{"n_layer": 11, "d_model": 384, "n_experts": 12, "experts_per_token": 2, "d_expert": 352, "d_shared_expert": 0, "activation": "geglu", "moe_layers": [1, 3, 5, 7, 9], "router_score": "sigmoid", "normalize_top_k": true, "routed_scale": 1.0, "balance_loss": 0.00124, "balance_bias": true, "router_cosine_scale": 14.0, "init_std_router": 0.0137, "lr_router": 0.00102, "vocab_size": 16384, "norm": "rmsnorm", "norm_eps": 1e-06, "tie_embeddings": false, "optimizer": "muon_hyperball", "lr": 0.00658, "beta1": 0.95, "grad_clip": 1.0, "batch_tokens": 32768, "seq_len": 1024, "train_tokens": 309100000, "steps": 9433, "dataset": "wikipedia_en"}
Below are experts of layer 7 (counted from 0) of a mixture-of-experts language model. Rows are named gate (a neuron's input weights, with its number), up (a neuron's input weights, with its number), down (a neuron's output weights, with its number) and show model dimensions 192-287. Each number is 128 + 32 x the weight over its row's rms, rounded and kept within 0 to 255.
Before each expert's rows: "comes before" lists some tokens at least twice as common just after its tokens as in all text; "comes after" lists some tokens at least twice as common just before its tokens as in all text. This comes from a sample of Wikipedia text that the model never trained on. Tokens count by the router's weight.

# expert 7
comes before: " ", "\n", " The", " In", " He", " \""
comes after: "2", ")", "4", "3", "5", "6"
gate0 [ 91 119 112 165 143 122 167 163  78 102 145 195 158 121 103  86 173 142  77 122 116 119 155  95 157 140 123 143 110 109 133 125 119 104 108 124 161  97 200 179 119 163 195 145 108 107 120 109 172 118 125 123 109 139 122 148 136 115 148 158  98 107 150 155  85 122 138 149 103  75 185 123  86 114  85 155  73 149 133 132  97 118 113 145 176 168  89 161 160  72 172 167 192 177 131 153]
up0 [ 82  86 149  77  67 115  72 147 131 143  89  93 132 156 148 141  57 128 139 118 130 121 121  65 147 107 122 117  81 149 113 138 183 127 123 142 116 121 173 163 162  74  58 170  89  97 129 111 107 120 142 114  93 171 132  94 174 130 123  61 138 154 166 104 146 122 112 111 143 143 103 151 105 109 149 151 152 115 148 146 178 162 170 117 149 148 136  39 151 166 123 104 100 117 143  89]
down0 [142 131 142  77 140 171 107 176 115 121  86 113 139 122 171 148 149 127 104 140 106 146 133 173 188 111 151  79 112  95 100 122 136  93 189 105 166 134 131 132  98 162 160 107 119 180 122 130 122 144  66  93 127  82 152 184 147 161 150  90 110  68 138 141 118  85 121 160  82 140 114 102 131 142 123 155 108 107  94 116  56  79 156 145 106 102 116 147 126 118 135 103 132 130 165  99]
gate1 [141 120  66 141 139 148 110 181 126 121 155 130 160 119 102 153 106 157 109 133 141 104  93 108 115 177  86 153 121 126 107 138  88 147  39 109 130 168 157 209 113 134 125 120  61  83 183 109 147 112  96 133  98  99  81 112 121 140  95  75 100 103  78 143 141 165 163 163 113  64 117 117 170 143 122  75 160 135 171 117 126 146 116 123 135 100 120 132 120 157 146 137 159 133 130  60]
up1 [141 121 154 113  68  97  95 116 138  68  84 123  86 138 136 146 143  96 153  62  88 157 138 112 111 124 170 115 104  85  98 124  97 114 163 173 166  88  80 130 141 106 132 100 166 148 125 140 169 178 141  90 109 101 149 166 138 170 156 172 140 156 200  90 187  97 142  84 133 200 154 113 119  98  95  90 148 102  66 188 191 137 131 144 135 114 131 105 186 172 122 100 140 129 131 154]
down1 [106  71 118 121 114  89 155 122 105  85 154  93 145 104 158 100 148 143 161 117 129 130 131 168 140 138 113 229  65 149 117  85 143  83 138  93 130  96 159 189 124 160  91 128 194 118 149 172  91 125  31 165 129 138 166 131  60 123 176 125  44 112 160  94 133 102 121 127 139 108 118  88 206 148 106 189 111 102  97 132 105 168 159 131 167 102 156 157 124 108 152 115 130  89 174 166]

# expert 10
comes before: " |", "0", ".", "9", "–", "5"
comes after: " ", "1", "2", "3", "0", "5"
gate0 [ 58 104 127 142 101 169 114 183 128 134 188  80 123  80 146  69 216 149 166 123 108 158  96 129 111  78 143 121  72  74 131 142 160 121  45 170 164 103 126 140 138  99 172 187 160  89 147  95 135 134  99  94 126 139 129 126 146  90 123 141  94 167 109 144 125 128 137 119 135 184 107  50 133 119 125 170 128 160 113 147 120 110 164 137 157 202 109 153 117 161 205 126  81 107  98  76]
up0 [180 129 120 109 104 146  98 128 117 116 135 161 153 113 104 120  92 209 152  83 137 167 130 103  91 157 137 169 158 117 144 167 168 129 189 108 121  84 156  65 142 108 100 128 101 130 141 128 144 147 143 118 168 158 125  88 123 171 134 141 183  91 142 104 126 174 160 138 170  75 156 122  90  99 172 147 123 119 117 160 121 101  45 170 145  99 185  79 135 146 139 107 122 116 129 121]
down0 [ 67 120 128  85 157 154 183 111 157 208 247  99 159 160 163 173 138  91 128 148 129 152 156 199  98 112 157 100 106 108 134  95  85  84 119  79 125 153 136  94 104  80 156 123  86 138  77 157 136  88 150 158 134 128 131 142 134 140  98 145 153 125 143 144 165 168 129 114 113  86 130 106 133 147 147 111  99 177 146 113 204 141 153 161 123  92 190 190 103 139  97 154 120 208 108 137]
gate1 [126 131 122 118 144 134 116 144 110 106 107  85 149  88 169  83 185 142 131 230  94 136  83 187 137 161 104 103  81  92  64 159 140 105 132 114 156 111 163 131 174 143 167 120 125 114  64 119 136 169 120 140 138 162  97 197 146 182 135 141 140 136 158 155 136 174 105 135 146 192  95 161 150  74 178  96 125 103 146 163 117 113 110 140 118  75 119 119  80 165 113 164 114  84 128 177]
up1 [ 95 124 163 122  65 103 186  78 152  93  73 128 106 109 184  94  75  86 139 168  89 144  97 155  94 116 114 129 147 101 155  70 147 132 177 161 100 177 169 130 159 119 104 156 149 153 133 103 102  90 185 124 127 129 106 124  57 121 157 176  82 132 105 120 119 124  99 143  93 150 107 142 107 112 138  88 210 111 174 114  95 143 145 133 121  87 147  92 164 112  88 125 129 154 179 132]
down1 [133 212 117 108  98 104  92 127 110 156 140 131 153  86 114 162 152  52 139 160  88 138 146 125 110 101  92 168 108  87 102 102 168 144 180  86 155 156 125 110 115 143 149 112 177 128 108 103 163  80 120 154 153 141 140 185 159  27 106 172 146 152 195  87  93 147  96 169 151 106 122 168 177  88 106 141 119 111  96 108 108 173 116 134 101 175 164 181 180 165 152 153 117 158 137 159]

# expert 8
comes before: "1", "2", "0", "3", "9", "4"
comes after: " |", "9", "0", "1", "|", ";"
gate0 [126 143 182 100  92  92 148 165 139 154 133 176 123 156  77 175  98 130 168 174 171 125 158 108  74 117 130 115 128 137  85  70  59 146 116  70 101 151  94 139 100 120 119  98 151 101  96 130 145 210  99 100 158 162  46 142 146 113 146 141  99 172 138 108 130 128  88 187 169 184 140  99 122 115 122 101 104 165 127  99 120 162 138 148 104 147 111 136 139 115 152 137 112 134  90 190]
up0 [148 131 140 130 164 158 123 119 119 125 111 155 139  65 174 133  78  60 173 153 106 127 125 102 129  89 131 123 151 113 155 187 147  83 162 104 124 127 134 106  62 113 146 136 151 125 108 211 109  93 143 100 168 125 137  96  83 183 109 171 119  99 150 134  97 135 147 211 159 131  84  64  98 116 121 126 156 117 105  76 178  85 136 158 146 162  80 145 137 130 139 170 101 165 182  97]
down0 [121 118 167 104 122 131  79 200 124 155 151  92 115 138 141 132 159  92 153 101 141  74 132 141 182 136  76 159  92  87 149 110 111 104 143  90 140 144 138 100 110 116 124 133  90 120 143 169 148 164 155  63 149 105 119 157 176 154 136 139 139 156 102  29 154 122 119 110 153 156  98 135 161 147 100 131  77  73 129  55 128 115  51 153 110 130 138 142 129 169 185 135 162 126 153  84]
gate1 [125  83 104 119 124 144  93 136 185  98 173 192 133 136 144  94 130 125 112 132  95  68 163 133 147 118 162 153 146 180 143 144 112 120 135 141 120 114 131  59  90 148 124  78 134 117 104  92 172 104 154 204 116 125 175  99 175 151  72 106 128 105 161 139 150 111 177 127  75  86 136 155 136 122 181 142 150  80 123 115 157 156 138 167 108 130 132 134 110  80 188 126 133  36 185 149]
up1 [138  65  63 122  99 177  68 141 172  88 205 158 171  72 125  84 118 156 122 131  91  78 183 151 157 132 159 151 163 177 133 161  97 131 134 161 119 126 138 115 134 167 107  55 117 112 106 119 132  92 160 148 146 123 162 110 148 145  42 101 137 106 128 124 115 139 192 156  58  95 132 135 136 119 172 121 145  99 142 121 133 118 112 181 125 129 122 153  97  95 167 105 114  83 176 135]
down1 [143 113 158 109  94 171 127 111 117  88  97 117 114 187  92 151 154 114  78 186  89 147 100 137 141 139  70 193 172 133 150 143 130 145 197 123 112  87 141 121 154 136 138 133  83  70 209 148 140 140 119 148  85 158  92 131 157 191 149  91 120 131 136  93  88 143  87 147 129 199 134 147 102 131  95 107 169 135  90 174 137  58 143  94  93 131  91  98 166 174  99 137  87  88 160 120]

# expert 3
comes before: "-", "|", "\n", "s", "==", "The"
comes after: "\n", " |", ".", ")", "==", "|"
gate0 [141  95 163 112  97 134 129  77 139 120 140 172 139 160 104 119 158 133 173  52  69 151 129 107 174 137 174  84 111 124  99  82 163 177  92 157 132 115 116 133 121 117 101  90 107 170 109  98 125 168 145 131 140 106  59  91 204 111 166 212 111  98 154 109 161 118  85 147 174 115 126 122 179 184  66 186 132 126 122 120 100 126  80 128 153  98  96 180  70 152 105  95 139 141 171 121]
up0 [136  95 137 112  91 118 130  49 149 180 144 165  91  98  83 120 106 124 126 161 158  78 119 129 156 118 132 132 105 155  64  81  61 127 115 154 165 104 184 122 187 194 153 108 134  74  99 147  86 141  74  92 125  90 127 105 169 175 114 112 145  73 192  91 123 112  81 182  49 121 146 116 111 114 212  99 104 143 112 167 135  88 124 103 121 167 137 194  73 164 163 162 170 108 147 145]
down0 [153 111 125 147 159  82 130  89  91 152  69  80  68 153 137 133  94 201 161 123 147 148 155 120 131 201 110 124 131 175 133 163 105 110 113  94 138 121 173 167 180 167 166 183  96 141 141 110 175  74 133 159 153 104 133 105 106 160 104 112 130 116 160 136 131 147  89  82 142 122 142 155 162  99 126 164  93 116 173 114 107 105 117  88 109  68 131 153 115 171 124 125 158 152 166 155]
gate1 [105 191 168  93 137 127 114 126  84 123 116 133 145 140 147 165 176 128 138  82 113 191  84 109  86 129 154 109  93 132 172  76 144 136 151  93 164  94 127 146 135 133 139  91 104  74 103  75 116 115 134  95 114 129 117  57 146 136 111 126 145 117  83 146 132 183  93 143 108 159  88 105 163 161 134 180 141 132  94 182 128 145 107 135  98 114  89 141 108 124 114 108 131 136 160 106]
up1 [158 166 155 143 143 135 105 147  83  73 102 168 155 100  95 130 121  78 144 169 119 132  49 126  62 111 113  91 131 157 123  75 161 148 120 113 150 119 132 152  89 131 141 131 172 108 117  76 128 103 129 116  61 111 124 135 141  83  67 138 155 147 125  67 145 233 119 161 132 188 153 119 173 137 137 165 135  91 111 146 127 131 117  49 147 113 137 157 104 133 112  90 137 128  76  89]
down1 [132 113 102 179 152 135 114 146 105 156 125 105 133 182 119 131 199 138 115  59 187 123 141 166 121 154  89 116 126 163 155 149  86  89  78 159 101 158 151 136 172 119 157 124 125  94 121 125 109 145 100 135 122 100 161 203  79 154 118 175 152  98 172  90 113 156 138 128  77 109 143 113 101 154 167 142  85 145 153  92 127 144 134 127 168 172 112 158 143 113 125 152 127 148  83 185]